Below are experts of layer 2 (counted from 0) of a mixture-of-experts language model. Rows are named router (the router's row for the expert), down (a neuron's output weights, with its number) and show model dimensions 128-255. Each number is 128 + 24 x the weight over its row's rms, rounded and kept within 0 to 255. Numbers have three digits each.
After each expert's rows: a language model's description of what the expert responds to. This comes from a sample of Wikipedia text that the model never trained on.

# expert 58
router:139146143158119157165114116093115108105101132157143112157153124125156142105137105144098120109138121134126090109111125161104162139177178113162166133151155142161113126108096091136135163117148098126106149121159130100148160078113146079155115104079159089146128145149126101141157159137122140145095107120090103135125163130126146145089177138127156089167102128124082107110120151111130168116146
down1:112091106132106172153116138129117104130115141157163171160126152130154143142093132158094091095128137104162085109116136143154121139151152132138124143108099138120133130119141156129137129167110117133135135095117157153133094125119112080184140139088138150149128205134095129112121148158120086121105146121146125078131126156129117134091128129134111126110125148099121109056098108197104145132168
down2:148105115127150134168135107125124129128137175125126111159120116093133111109150134135084140157101133098164136148178156139138119120149153122130160128101133146058081163110144127118127101115093115130140109090117164158154186076156125108139099119106130136126127122108109166114118136132092125145112161143110130091087119122139124143104111152135140133126164119096128110120152140130147142136166
It responds to: Four-digit years. Years, mostly 2000s, after "in", commas or table pipes, as in "In 2005,", "1962, 1978", "2020 | Vidya", in prose and tables.

# expert 8
router:126166147141128146135119127113131131117108102170137094140173120144112145114128104133114125102170129137075114125114108132100161139130130108171141108138146150133146073089105086140143134134179101112106125109131111100178145066113162130152120125092189120147115089172107087177143123128134161133115126139130132134152139162112118130085171149099145118140075149137075130090147139126117135101110
down0:140139146119129138117112091123174147114114157121150075108135111154147141067114130127121135103132118075146112093117105144138125135100074139149157113126098129125128172133169151170113149165150108109121127127102087150141088144152147120157127123162116125151113131102113141107166138198138150143150117104089136138132129115121168113148110146110156087132152075158074136084124119128119174111138
down1:145100089117119112145122136152085105132145159135182131155174134130144130122087146136156093128144124103119121162109138091152119139122089138194115107150168087152142103164102171104089117097103130143144082126118128107105087147150160107084117138129141139134145113165139099188129157108121137150086134135170140119170156124163116105071123118122136115103148118138142091176139114129113161114168
It responds to: Capital word-start pieces. Single capitals or capital-initial fragments opening a name or acronym, often after a hyphen, quote or parenthesis: B(angladesh), Sh(amrani), MG(L), LHP(C).

# expert 36
router:163139142153105139127127149106132099103114107123128121148135130159098120110129138122121116102148124157103102049111107201105169144176133058155153085098127118144135136136098108122137175098138145106115175076138135122135138125118144120165114096106121084138131088145170139124131130165082123133090139096131084114142120116147144138113126124102128118143101161097134072126141133114136168133100
down2:129151139120143155102117120087147100170110148146118146107114100171123113143181093078140159137122107134104141116137110147147154122131099134130212109131146123139142117171121119127112174139123117139153149115138150160105110144118127131131097118107102174140118112122121116136140090095078156119132106203121182166159139128110127156099160142133123117130114151133129145139106104117125113125136
down3:132188176103190110075164167136088071108144103144129150148154145114118106127122117128126096144113142122154119105135113134132129115086127098111153108144179098158121138130139137128167094119108153107136134136141132137127110120139135141146157111133095091158113153103166143097122112173127090140135144148122125082153144105149079126147148124151134160113124149125126107122075147106137132108109
It responds to: Institution and role nouns. Common nouns for organizations, professions and works after the/a/his, such as government, artists, professor, company, album.

# expert 26
router:151146156164114145162117115099117099093100138152158104152160104140150152138141115140110111098152105143114087099105118157096163160154170118154159110145152107157123103104101113148157149119156098090105157129156106097141149117099151090154102104089150094144149119161145097157163172149119153152109101118095113150139149146096153147100151151108146098164095134116091099103114155130147166104122
down0:104146094119169144137063127158123140147108109119124119112166127098145104087146149109148134136104151159122125157136156098121074160091108096177144145149151153115108112113082127122118124131115118144114110144163134098089139143112151098119125141113128144114133128133116129062102117138141121116126144130139143164164084163172133103148130120129082096120156126155133142154114139130150124160162
down1:149093129096176091106169141103146116137150121099089103087116181138137122137139181114152069124110130112118149157144138131144098122134160111105101082115067118126138121199138128125121148105159109104115128131156149152168125146183134114114151120095119140114144170132125139112126131170125113115150145145089160107085134141175083104102099118138163143129125139121127111135118156120104112162142
It responds to: Mixed leftovers. Scattered tokens with no clear common pattern: articles like the and a, table pipes, numbers in tables, word endings like recept-or.

# expert 12
router:137136137159108119135136132103114110112107117117145128155129133145168149131190114118084099099089106187131107108096123170116138156131167129155146173176128119152114113126114103145118142152143094134126156099156142094108132129126138131141118089144158110140205134110146123149124155105133145150132120117131128157115142124114166160102141148094112123129109153106107119103141131139180151096127
down0:107143083050120115103148105094116116105089161105146129143131136166128097162093142155117132123160123083139088112144100152149161109086151145129091117119142153124087089090131121082115112154117074124099131181178109128164140137130146130141123137135117146131112096142149140165142134097121099124129184120116130139172073157125129114106153134176132120138087119113105155152143091126143128109167
down1:125155137111116096120092117144121141123104152116122143161140107189121132106109175107121138114110103139141091159145079165162131072161132149093143107147124125145142137095133096125155085131126124130108125144097157103119125152091124105091107124167110124142180125129158104079136103180167137121139129115132080138154115141158153127141143148123075137145088135151153110133120090124130161096141
It responds to: Mid-word syllable pieces. Middle or final syllable pieces inside names and rarer words after a short start, such as Pra-yer, Pl-aza, gra-du-ation.

# expert 3
router:124144146136107158142119140124146101103092129131143113154140105155092138122145118122132115095152126111113101089096090149123150147136147112158131096115122129141141115158122093123150213131134140118102143091167123101123141091106146143153100068098147117120139115170172142129163140117071140151109103130106116145138137129156134152103167131103144107144098176108135084113147139114140123126109
down1:130173119122149104140115130110120159081121132145111096113127114119133123149152109130141105134139154127124171148171123143104059096117170102170102131137101105117154165114129135108129108100103104125120119120112160146099163114101184143082136126154140143131134109136157078142129131135132125160113122129132148136134137147108136148117145155111112184111198144130159097102090134148141103112160
down2:122153107131124132163154125132156139151117126132152123124163120134136111127120178083155105169163165109101078134157054122136159115100170105113122156119157162175136138139114169119169120120124146167135130172105132152133157067155116110109170124172152097094132117136119108149138151113082158154113129122151142103115134111131123157183116127113136143145170165127137139138132117114088146106134
It responds to: Common noun modifiers. Nouns and adjectives that begin a compound or noun phrase, often after the or of, e.g. air(foil), Film, medical, commercial.

# expert 29
router:136119177141127173141094131105125100110138119140139114125167081121153144116137135121135143086128069139146105108121119154103117133171155133170137135123138132139132107145113133154137157074150075094075135145143129088158135101119135078173097139137127117132146116198120100143157200120137164148116109126069120101142126090099137133111188126120125081142136155137094106097094175162126137146103
down0:173110109137128157146148146129140135148094106123106131111125115120157177106131148157163168143101177137112160115080128098168118121118116147125095169082130061135118155057122158096122151106118090163118136093122140149144123154107120093122180125101115154136138138120130121166118142148082112127075108145088111131090117129097155112104095127170152123122131121191084129128106093100103150136124
down1:135129140146137125071151174124134123126162146098110133109123085104127125118109129131088100115090171157071127140112156160119162163175164108086142094156126151127174121081140139116131153129117112164133123094124123117123154118137170103126118095135144141120138128122105151142125119140133132088109161132137099151133130114139125145116126100083160169142107132122160096162098132113131086130182
It responds to: Opening parentheses. Opening parentheses and brackets before birth years, units, translations or notes, e.g. (born 1961), (43 kW), (TRT); also LaTeX braces.

# expert 11
router:118125137152129135162087135119111104111122125150121085143167087114107202166151105156133105117156082141127093143127132121103146141183149151150149086121171133127111130073105116139176146097132104099089139149154124094121139122103187085143130123134112081165144118149161123160141122143127144160108098140127133138114137134110153123105138182123130086147129121132076110100095138119095147100144
down1:123097102140126108104155142144110114087138095145148148119164120131077118120103165152092153150117143150087126142134165126178133140115119104125079172131168144124161097114119167098138124146131086175150158149120135142124116107094136143148138139151187119130110135153124133154128150092109072123142121146135154175132121141122146141152114115179138173107099116181134145144124126082146115104132
down2:118140114119130122100139105140130140150115099143138131093116123080150138106109137108137131130133108128088122106131115143142119120156096125150131118131144125098126135097107092120136141114122155103148159143125139149172180157105114121127139082079132133169147122122123120129147103160132166130126150125099114126114116048174166116074105160159120112097163158157156124068120112108121176106122
It responds to: Prepositions of, in. Prepositions after a noun or name, mostly of and in, also from, at, between, as in City of Detroit, some of his.

# expert 33
router:142122158149078132132111134123136127061105152154172085137135133155151155137128127146133120107172101118114096114120132136095128160144153123155148104136141127135114103113125103125133163147195098102130140109151143101132134094092161086169078114072129112121130119130131129126174141152125133131045136116115139142112124149135177118101153125120172042176127116107128128116110162148124173093101
down1:074146115106136143152117070156097154144117095136144117105113143122103103178121109124164117140141157138104121104134083120139143142129140137137107145080098048148145090138127148096122116110179098097152146115148146092100163159137140123100155148099119117128137142168144127134127116109145137140100134116132110112113113104136125118103166155121160109125140146187140148073153114159157124112165
down2:164118142079106134122097087126132160122115120157098135154065182159143136103161065119137143102110151115112099170098117122119154083115126173118139102161128127155102117108120158091138097126113090121131105061123176104167114088129125109133150131169152129126150124117119103129105131154098141118103134114177089123145124148119080136151136136142134088154130126130096120125139125138107132140151
It responds to: Table cell pipes. The pipe separator in wiki tables, especially after text cells or at row ends, e.g. Retired |, 2022 |.

# expert 48
router:133121148144096152179126152108120089095128129149143104140171114140154159145130094191144106105164118155117102111110111147108139167118156143168158107127135138144170120125111142139138173121175101090110147081155110094139155106118162107153106098079124093149129158171152111143127164138108137138127131130115144145127146162100181147110157160097153131144112104117098102122124162124155163126125
down0:138135096124118149099131149144163107150148104157165141159111116100122137133092152142158109054135121151114127142148121149112122116128103152161133130120101154173140129126172116065133135129124144127124126162138193159093139103136145169140121158149075129172145112131124082183106109161093155174114117158149150164122083151115125160154165177081133110156146094101155090099112146161111125149128
down1:101113146139135153116157112123113144109138094098124114137115175059152126157145129126151113134105122112104139090180107108103138146113096128124130134140160135104119090128140086142110142117135147134109147176147157155132159152135086125164168193152125124162131123126083105148089099140153148164130122137161125129123132106119152125168144158126130132116074166127136104152142147119127158116146
It responds to: Months and compass words. Month names and direction words starting place names or dates, such as United (States), New (York), South, north, May.

# expert 51
router:125148143152145159135118112107154090097119132152164129160133108117181142074138125166100111108150125133111109090117126133106164180175145128162165117151139105142120116109114115158164147132177115082131139122150129099150136093114145110154106110120137082140153128132159077151190167139124133160093099134119116173128153162137136146086130139108153102162098109116109100112121157133149168081126
down0:094141129118118111104139162148103128095160088078084147093132125125120127113111118121091141128100094129135157129120157140127111134126135070132116111120141135111130136083142164141127146103117151091128118122164079110132113122123138122157152122154123117151147139116140154124120098108124129127102106129180094101147121102121124144082152108136178147110167109143150166124144154080095162123142
down1:115145135115151147134130134115085140099126117156114117130106165155094156124119128131097105096114123075131102148175114119140151151147183111168104139138104143091112131159078141086093142101086120106089123137090123095136128090126124161151145160114149138147159120153127122139140135112126101121164128106133119095132099119153145121114142106154150119133130151172088086090144103124148133161151
It responds to: Opening quotes and brackets. Opening quotation marks and parentheses before titles, names or dates, e.g. "Politics, "Be Faithful", (1749, plus $, {, [.

# expert 60
router:123145164156127149149132121090151101118123152156163100129159112163159168133101150105113108096141111133109109116096133155110142136147162113146156136159140116124119112084105118140153136157139106109091134110153103102153132117103145078154110098109164095160138103144148108151123154120121159141092099116092087144137138150107167147108153165125149085139100099114086108113111153116152147099141
down0:107118105115160122151089144136146154082122099130105180162152106197111127160156130143103126137121131118121165145108176147068128157161123151113156129123092113122156122139150129116143116144157143149130142148089140150129103148105152115121139126147153087131139110098169102111123105108140142145146149137144122139147108140090173116108194089160146124137114132093122161146148101181136157141126
down1:084136126088134154122133145116130097150110122168118119083145143159091118126084110105099129126111149133102151179100134149104125095079140116163157148085127142117141169115137159133096136091113097153081125136141133151136134126129126099118089177119143146114109099125148143133169072093164105115108135150154117101128165123095112124119097113160112091128176125115152145211115100124113141124145
It responds to: Single consonant pieces. Lone consonant pieces inside foreign names and words, such as Cha-k-lala, YouGo-v, Bar-k-ley, reper-c-ussions.

# expert 21
router:137147121159124144140123137108101122112114180159137085157130124146107137080091144210103134115148065156140107112114139150125138132156145127160150095153130120182117107132113145134159098146124152142133138098143076117138135126074139139137121088118137114140188124127166104127134127140105119140100103129113160151114114117102136193112174177115126116149104159112132138106131137144105132118111
down1:119153038075158112124119132127106124101106130125093064120126119119103108131179107144124096166117150139113167110167125150153164115134139099135124122147131107165109120147145115119143105086119119171162132148099101162120141147134150130145149131098112143116141073135149113119115142088170141087122114075213117096113107113099112118123138137173106119098111150098131163122112088161129127128144
down2:095127106144165150170086185113098099128123136145088111127130129116092111114130099161137110163141106101133135113112103179120123122130124077120130121125116126112152125146103144115124130170130125112116123112122107138138124108103138064167141114164113110091119127140112136131097124123121108164112123124179191145130125117154115124150089169118137130101124109116131108151131136166127121134092
It responds to: Word-final suffixes. Last piece of a split word, chiefly -ing endings (withhold-ing, deteriora-ting), also -er, -ng, -ce, -y, -us.

# expert 56
router:150120148157132120097135144109118069122132115126177122160148067199116156095132113149090090089132124147125109119111087110127163144107132082134130142145186113139079128127101127157141132126143097101128163161172106117101117121116156126158127100134166109151130121135150131147130127166132168172118156115124114125162177143124146167108163124116128110163088119150161095115075184145154130098073
down0:146161141170148100121166142133109131073129108080156088120130098155152147144160108142117164153162156119123124122108113160130097122121166114161108122136130129103148109128197127155156138143122129131136097123173116105166114124079143113120135108084136164129119168153097119137132139163160143108115159120145125127167112137171128106135121126105102129085129142138115115121145100133134182101108
down1:151149098148095134163112116084145139124145108161137128126125128162157121144187139142168127083121116122111111145177149138144145100124129147131124144123141129112106180110121098106120123080153134134139129112144105122142156119135141129130156114136160120160142131156146133132153117143120143137153122115165125088144109113138145114149138118119178172199139152137137125123119104093148153157186
It responds to: Infobox field labels. Label words in infoboxes, taxoboxes and table headers before a colon, like Born, Location, Coordinates, Phylum, plus points, age.

# expert 35
router:175108198134129132141116116076097070117137098169160129187129129157156133137128106131111128109164095176136113129113099160119135148099142123140163089151130129185126121114135119178141188133121133103080168101146122107142146143127165070131128127079143094144137100147131063129119133117113135158098092089089115128162148136115116129113120159126151122155104120115100130120095152111111138116137
down0:148151167172140165156151147052169135117138158158132137100122109113135124110113119159140162158178135101150163113106138148118139134069149120122131126089112105154116141155128173144114141157089141134120113136085175151087110128157095129154149096090158135149095147127138128159138158140176157114163119158151134110139147131191165140135092095124108118112127163121117121130137147109120128134129
down1:112149115123160092114114087123152148150152120135132128155165112135135154136133120137134130147130166140133127142186141119114151132164115111098189180113157146122100103150147113132147102171192148167123166084123126143091145140140147149102137140111122103121103129140138119116117128090136113094115157134192140123144152147142095158117123049135109140081173130124150147141102099127099135112111
It responds to: Determiners the, his. Determiners and possessives opening a noun phrase, mostly the, also The, his, its, their, after prepositions or sentence start.

# expert 53
router:158144144164087124156118106104140103105101149143142115152163103145154174138151106161131128103137095134125091105114136146090142138124159097155150106128143090148130100109088105147156129111157095112116158107160099103144149089136162109160100108094138096106155119155142114148134156142090161172097094099100087143154141141095164140088150136118134114162103153109082103104135143121144163115111
down0:148072130180091193146128121120103121125102177126114121110139106090110132151119151116165155159122135139119132089152112152121155146086132123162134131118114108131140152105123113126188121158119136092143176161162119128108134131169198151104147141110137117091166127113142107102139138129104106079127129140079144115135179128144146143096162150107080139118140140128170107117117177120143144096127
down1:146133132148137118134146130127148125148145123164094125130170164093153118207103108159151091118127132131134156117149136074102136144119117155143168115123164130136073151107101104167165147105147144136113098119129133167126151132169148137137140119124126129151120099073137133092113147159103196088125130131131125099109106129155146099136124141134136115176131131143157142111137114112130141145131
It responds to: Ordinals and superlatives. Words after the or a determiner such as first, second, only, most, final, term, name, as in the first time.

# expert 37
router:153140134152130130132122104108145096119093118149183130168134113123147160141121133123133139116141104161074088103101114148116146138158153131143171124133133123129162136103116125139130188083162117061081141145141125115173135137093159120147102121102118111127155120145120081130205157125129136138103082088110144136142133105125158136097175134114161118129095172081116094105126148123130177125121
down0:129127159151117131120114161113147120100111098083149137136103084122165173109145134148115134165119164084139104113161141137134100135102113125150115104130117162180079116132183146165178136164112141152069114124113083104134081136138100108111151141121116104158131095107117146129117135178157150137132110146148147151117157140145149122140139124156108125127106149124109145079171161124136110129154
down1:083092155163171153145075132133120139121132141161140116092140127156131099153108142150144140095132154133151115131129141137132138120133104139120135149099101090123114123147128183136091182126147137158147123160123088161126102124126128135140122121133115125136096148126162104135137094127147129141151128152055188118160151169116117161126115152141137110114109094092142117184128189112095125147133
It responds to: Sentence-ending punctuation. Full stops ending sentences, plus decimal points in coordinates, tables and URLs, and occasional commas, question marks, semicolons.

# expert 13
router:145142144155109131172122114101102118110112123127165092149147115130131157096162127156118079116151082156112102111097124152119156146115135110154160112118147118150147123080121127136137131091150131083101162127160117103145147087099182095146110090120123108119144107158144139133152139137129115159126100123086092156129137165120144149098148141095158100152098104120112113110129164100173161100072
down0:132124145112102108151152149121126081133119119101139089182121113080092156149106099174131134086134125091147142129133129137165103147111141155106124141142107158147155124137122104146126137101174111147115149091073132136068113117126100158129066183117124135117115110098142130123117099096132103127116148149121114128149088087161100138111137111084092131115181129132125119164127142128151106194151
down1:127150141136089157103099128124137121102148146146125120108117148195147084143090114128106106131164099124114116090076149124127113118134115124111153155140127142146088176126118120143132160108141115187106117096164156147115132158081143075149145133112136127147129146139096118148120106126141082107140103095129132137136143131120079115126096144131113091111106110150131179169143148114138085125130
It responds to: Adjective and suffix endings. Adjectives and final suffix pieces of words, such as National, General, social, various, and endings like Altern-ate, desper-ate, neut-ral.

# expert 52
router:135157139146119160164129135125072115125110130153180108149120108131156150154118156174111096107128119159109099105091113144102140150135165116147161109123133153176159130137113119144124164108096132106139139092147114123127147131128165104140108116074135119142149093131111085124148160166099134134109084107131140137125157120133151146072152137116164096136106103112120111109097142150108156139150
down0:138096145139097124134149100133169087132096125128137116136136129092161091084152132126116135134118135118117150115136158103171137082136127159070094123122140097162125144125152134108173106147139083147115148121146153137168154148104103124107135136133142129124077133124141121116103139151110171140149137097134102088108105120135138100116148158098109144095100131099154146125101103114112109097159
down1:131137176091088166110123109160163139125122155127107132149126128128113137096167093119144087119110108079091085081119136146104121134143105086136128124105152161132124133128143128149169141161122136187094185151167159104119152116124122114144139123156133097173154147109110135104116090113142092198122125140160102103117119105167137106145135139122108153124132124117169123098138129137095123086116
It responds to: Infobox colons and dashes. Colons after infobox field labels like "Died:", "Camera setup:", "Total:", plus semicolons in lists and spaced en dashes between dates.

# expert 38
router:129117147163144126134145087116140116093109130141174111132143124134135139134168129104134130113134148133120101098123130133088137200150186137175144116134156126138139106086124124134161177139164087102104148154144136105122138120118147058147117133068140085126141108184120093135137175149126138160108102100117139146158140174121175147104186126122152122170108179125116108129107141106116173130110
down0:147115144113130156134133124108163134151146155114134155146150096157142101091141140070095111121155137119130088128138107165109116135148139103147086122122147106147151087093127179152160129136106145166160167123163118158148154121124134109112130140147156128193115159113153159134107088167118115122098105080164140126158113131129122154140111181130127153150151160138111130112087131146102105155141
down1:155110173115091153120179147158103137066173122109102095136111098131113133150144105101130136108139107145123079109113130135111149137165114166137148136117093152088145111123122100138164138094127130108134125110132103113086141099145102102111141158086183125177145133154131128089170184112095097121174113136136141130127152149095125089128161134131143134106116137123113122154140145149148107152147
It responds to: Commas. Commas of all kinds, after clauses, list items, names, and inside dates and thousands: play, sixth; Morgan,; 9,356.

# expert 16
router:158140178169110138162099144102098070094142156165144092127167117146113147115152089150135134110111126154067109080106138152115139158136145059164151113176141108147162129125110098149152145100171135121101135105141126104137121132130123123146101082106120087126180142140181121142140123134076162143101126105074121130131127139117127138120127143091141126147095114105123126120147138168092157119105
down0:114140105122191143136153155150151130140136111102156126113141128154118107105148137166142087133148140142134112086114150060162122114175087116116128123146124122127132165119097154150129108108110084106111086117161184138107138105133148116141152105095146173118138111117133120123106094171058120164099113125158128165100072142136180120154120139133143119126120109150124096109144138157130125109123
down1:152155132154097160128125133124104102118102164114159151111156147142109130137138105141113129170094111122164082098132145124129103123114117172117100111146126072164133113160127139121106097131153117113134152140102126140179148134078134147149151134101065097114116155092125075110084099117088090102145102116143170111155140112109144135133116133146113167122137116085077108121158107116154078168152
It responds to: Sports and institution nouns. Sports nouns after "the", "his" or "a", like home runs, league, club, football, tournament; also City, State, University in names.

# expert 15
router:147130161151118149140114136118109122115123158168146121135172132127082138112072137167073146099157116134126098093130121150105164147175156148148151114139144107136112104126110139134193153162152110116110151120146064098143121117134150127148115116127126100154166122138106117173178136140127148136134090112122123132149187161158124191097155149118117084135121156093086125119130145136136144139130
down1:088141116152169160151156140083151117104149099140131103124145119137101105121148124124157118144129131170136105173127145140152110111127142122137088120109130133138134156115136138141086120133130075148142091127138113127163132131130124115135118116151125134126136123086133174175112113143080142135092135041117103115129151132161108121169113155170158175153115092143159110128143173114112129126148
down2:186119160085107130141116093145136098125154080101138153162104146112162103107103115061136109139137152148133089138131109122124111155180147140166160166160126155115124135112168119149166150155149127125131126146110133123119137077113166146107110117112132100132111141198157159126116118165145108150140103131091138124149130126095119107131148126079129121141141144121097117133128140171144154137106
It responds to: Numbers and capital letters. Single digits and lone capital letters in tables, ordinals and numbering, e.g. Region 1, World War I, A in results grids.

# expert 6
router:106158148161165167153109117118146097116087115120165123194150097196077160171116119137138113123108150166089097106085119148120154148140127125139167116157162129154124096115112127150143150108129093094113179102134121107165137128070109102169126116129109076157121130113141115142177149129108110112086086092120113148154160153152140163113170125133159101156094126091134088107104159147113146111147
down0:117080119120148147134125152136127147076131123161175102135139099138109145137118117145082128115102184153098080138112142096138131116152115125160120095083132130161119169125136104123121139126114161124155113120104116088119110146064132108120149134159095153175112120120128125121124130101105111086125095173176118121116139130170082112167117127143083135117067123130139129150124097128130149140121
down1:101097160137174140154116109111150116128149101111100126114178088105186097121116142119143141114153120128139179155139141115097111137107164121145115101134132142138166126109127139105169159128084112169159112130117159089119134143112129130144111155143095119132151140137151113147124133118116130115170119101111109168143143132172162129145126115086094075127107172124126131165141128148142129105127
It responds to: Infobox headers, coordinates. Field headings and symbols in infoboxes and taxoboxes, such as Geography, Personal information, Phylum, Coordinates, degree and minute marks.

# expert 41
router:136116178157144157154124107100126120090106094160143115155159143137132143153131083153122109107156091135146086115131103137082133127172153124140150134123137089118103137107122139132158160098161100095127158136139109099148145095103151069164107117090117100144145112171127132159165157124152137162103102118131114154132158129107158149092158137125123091154107142123110119132142156132111154085148
down2:081181159163139137142130143115124130139133144101100134128097115133090132095098098142135113094147092081109137138126097175119142132121139121110110175143111101128110087094130117122132142167113142117127144133123142097129117102163142119124140106163148142132145159115125127159105139095128120109114119116170134054138150148173105114157197159104160145141071116140127129112144118140108135155161
down3:130099124128126180130122074129140125137109111165124084153120102089092112131105096115110089146135140139155096119114157100133109105160096171102144148112116086083097133113125108176131123120117125158164143132123135149096116111073141109122128107154129106119116092142112139110121178144097143101137100158152143098142131124097177094161135156149128098116136126117150129129150163136122115095154
It responds to: Table row pipes. Pipe characters opening a new table row after a line break, especially in minor planet lists, election results and track listings.

# expert 1
router:159097143144108162155122139103135137111101112156134095139150090145144146162138103112116128117173143117085114107078078140092163139103166131143131130159154115115135150115114080163160169117154114124148137150121154104171150084093145116146139124104143132123111107143143131159141135139130178157124111127121130130146133116130155125130123140098118124163099159123101130074118142108147140093074
down1:131157148130116136132144164105103161141141208120107129125145109186122150125105125098140179115165118087151080127134178152103163117140125108116150168116103117119126126113150093107157119114144112104160131141156080158112133163137102100102173138152140171120096124152156160123144160116135099117153139137152128149099133084142113146135153093087118154130115155099126101112143119112145112110133
down2:114108131118117121103121138140111119141104124138153106139121119146165137144083134143150125111114137141133130107139133128096150113156145098135115162130139132176139119144137108114166131155121152175132135081167169104128128127142177155155116138113171087126117117124134142126096145129127133074114184122158143107117171104088142094108108065074130193150124146144156118104102143149125118135134
It responds to: Word-initial stem pieces. First subword piece of a multi-piece word, often after a prefix or hyphen, such as un-reg-ulated, test-dr-iven, pract-ical.

# expert 54
router:151169143170132119152150124097097098099100162134142111149122127128162150150121106164114121123127093127116108096102089152098155175179169096141133096127147086132123066115108111147156134111159107095076129110163150109120133071125139094154122093114146093165135111137139097152152153123108136143112116104114133152125135164088161147090157144115145129160094111122143111123141151135147142102144
down0:124159141067131179129130129164130153099172135142123088109148099173144123129111113123131169088144155117161081147089148104073146122113135131149122095127149116182126131115130148115126116136084115141138158114152114094113141103123164115164105115144123143114141150130141080104127134123158130103146143123131149109112122137152155120119137130171123107175130168117125084137125117149140183132097
down1:147161140132141154091070106149120122126123127172095164077130106144116175090119145122093127127152142144137155141139123162090127133128130134144111130153143114100138149152129132143080094133139132118126084084112133144108134086178106096117096161141110115151082146140110158094138179086148151114093120103140090130120131106098110138126152167178129154131137080122147140107136129107151143184095
It responds to: Closing quotes and brackets. Closing quotation marks, parentheses, percent signs and braces after a word or number, as in "communicator", (6), 57.37%.

# expert 59
router:144102141149085125130089087081126109106112103154162109152155125137103186098147104153090126107156116134077106121105128159087154130128152098160136115145144139140131120085095077134129139099175098118112172113155099108140135098116140098150132126098162122143131119157137129156136136158135151129139103169086138137144153138122157129102189158096146091161110119136097112097082147126136146114072
down0:146125140113159109113156103082107118105122092086126116138148112158137120168122127147089114136108122167151120143141112099125165124174132138146155108097150131103118102105165166153149106113140096135133145156081152082167098114117099165156125156108118063158140100145150159121127149122108099119119135097125117108139163163102177130114150160109113160124084158134131085120116102114128109129126
down1:105097159133139150111127087113129157132121149110156136115130129105127114135126111144145107100149134124127142135140145130096102073105133099199118140135116111125169122130141107137093148183130124148153108119136115140118153120112123131182111130118102171138106174145109143095131092119131139095147154135193145120156121112119172129136183107105100108129119155169108134111065129114151148115183
It responds to: Short word-piece continuations. Short lowercase pieces right after an opening parenthesis or inside names, such as (us)ually, (on)ce, e.g, Sift-on, Der-by.

# expert 50
router:131118153154118102154125153111126115092098130131144125146128120122108151116150116187131138108152129120145108129121137148114147148122158119160151140143139162181103112101110136154166172128160113087097146186160129107131124098117129143170104111092174098142148117160154118181168178160152160145114104127095128119132133167124178118111152131092131093139110194122118114127080164116155182155137
down0:149152116126143155135147158151085104127069119129117142135146128101114124127127130151130144123160145119110145078118102147130138073161126141168097126116125141153101098112119129138158150154124141156121125097115127112126155142121143109145096126101118114172129126094153087154100168125143132152145092141118138083090129116105116120105109126130104115130139062178112090155093164098125103124098
down1:168077158141124130098136124124133189142094148164173150139138130097136099163124169135084115107109108126125168133134137118155136140120092141119122107097147106118120151161128134098109147129162117144158111101117105145142145156106108096152179130149120159133149152142109118155128099157146170131119063129154140113109059158141146171144142122114157105149140129145174137106149135090150101143124
It responds to: Prepositions and particles. Prepositions and adverb particles, especially on, in, at, under, out, up, often opening sentences before dates, like On September 13.

# expert 44
router:168113149130123145148083125104158108114121186117161119145137124133179133099123130121122138117142105139136111088091106144107135143117142134135163074132133115151111109120120107131166166071161106091115145121141127109126129117104142030145119123082141082126190092137102100157168176154126131133100113141091116156131135148106184132095157163112125092146102176113126111098119141146120154133146
down1:160121140135135116125136130134129128127147113146122139115106122142138126168113134122149138140107104108148126138110129142165156169174141112140128151142112118150126146158090119119133125209118122139181136136141143102115134174151130156126140133097145110084124156147117114104067116144113143112139052157174140145120114150166147097154156088066162171149171134092150157143192150129128122144069
down2:172110112129123135157125126159102136140146129170125188125175160129151174125121126131142156140115116173163118131153128124153132137100149116110126134136125154130055071080113115134147145154165174157094129158100156110101084100128150141189133164145119124120130143119145150109142140138142110118143161110085131102106130097157111156136124142128125115129147132143079123151177129118128159115158
It responds to: Hyphens and dashes. Hyphens in compounds, en dashes in ranges, list-item dashes at line starts, slashes, and prefixes un- and multi-, like war-weariness, B2–B5.

# expert 23
router:154146154164116144158115117093118103089100143157153098150156101144153149137134113148112112102151104143113092094105113155102163159153166114153158109147149108151121105103100110147157152120155097094106154127155105092141149109099154090159101101091152094147149116159140096150158162154118149155106100115094113152137147147095156143092156151104143100158100136119091102108114159124147168108127
down1:140142118111114112141116155126099121144109128128107108152146087124096110098139158105114115145061128085121095151117121130130139147119142128096115109139127112111123132160114086137160132119111097106151132151146133182129137095133145114109104123149097142126092128164110116140117091091119075143125130138126077112122134123142141134162134139150139162127111098113101142184129082144142123112095
down2:095103156122133147164146139165157142093092119111113164170142144135150135112107134166163147129145113138106105086115119143104109176122125163172116151128139164106107114132136142123148132113126109083076097075127175149112177106113159128120134125145102107089094135151088133164164151176124133121129091119099143160122102172117134121134102133143093121162120170136128135116106124139143111131143
It responds to: Table cells, mixed tokens. Table pipes and spacing in numeric tables, plus scattered name endings, commas and adjectives like Spanish, Democratic; little in common.

# expert 46
router:146149157167096158153133120128140088095100177127133116171140118131162128104138109138142133101105092126090093089117098143114144167147160114150152112136143100142152106139112110132144176153149117113111146111140153094130153144088131109149109110081113101127170120153130126147165159171126141161128117119102105134123108141090156143097112144128120116161084124119115107117133155115140147093123
down0:106123115094098122118114147154100102133162116145127104161197180137122146178096119116094123138114117167091128138119158124135101163127134126128133156121151144176141148135098112111107090140188129103148109166141138157119169152132109116138117111111174161143157149158133131086107120153115185090135115123136096125131141124151138175126090089122114125143148128142119128138140161140122123135134
down1:143130155138152171081123108118092114120121153158112116093123112113156153133126132118177109132110155135185138135140116089165097107104120104151134136083150120097187144120093101171118121074138107157141138130080124170144115126111088151124124143141150152177119161099169113099109152101139107106125125160137129102108140130128103143101173165116121127158103102129136137145116105124125173081137
It responds to: Capital letters and acronyms. Single capitals and acronym pieces inside codes and abbreviations, like TECHNIC'A', (U'K'), EC'D', M'G'M, chemical keys and model numbers.

# expert 25
router:146145153153137151141134104102129124100133138145145119134168110150111152129142120144134078104150126122093088114127078146123139135107163117171142115145136093161120126136110125128160147141129069056078149154132139101109129144082138097163075111109140109128121134142115069139145188148137134139129097111118137116168132149127154136099151134143165116166099069115129116100110141122158178108109
down8:151135134121120145140159114111147115096152147107119141113117130120122125111107120135118130136128170130109154117129103132115127182120115077106136151168123158162173127133151148119112114127179121152112131132130157169111108126109120091158108110080147101107182141118126148139098126098111127125075115149092150111116125123151125138072079124126117095157148150128162143125125122136074124114115
down9:110126116129101112109130147110118127131116174129162097124175070128091158130117163123105151100129118131117117144127134138166100134144076159076138110154136134112118127180131116125140122117112138105105088143147103148062101133141159134119136134137169137153135092158142122092105108111125149090133109107127184126132078129114132145120139095119105157198125138155127108129134113114126139116098
It responds to: Section heading markup. Equals signs of wiki section headings like ==See also== and the blank-line breaks before them after a list or paragraph.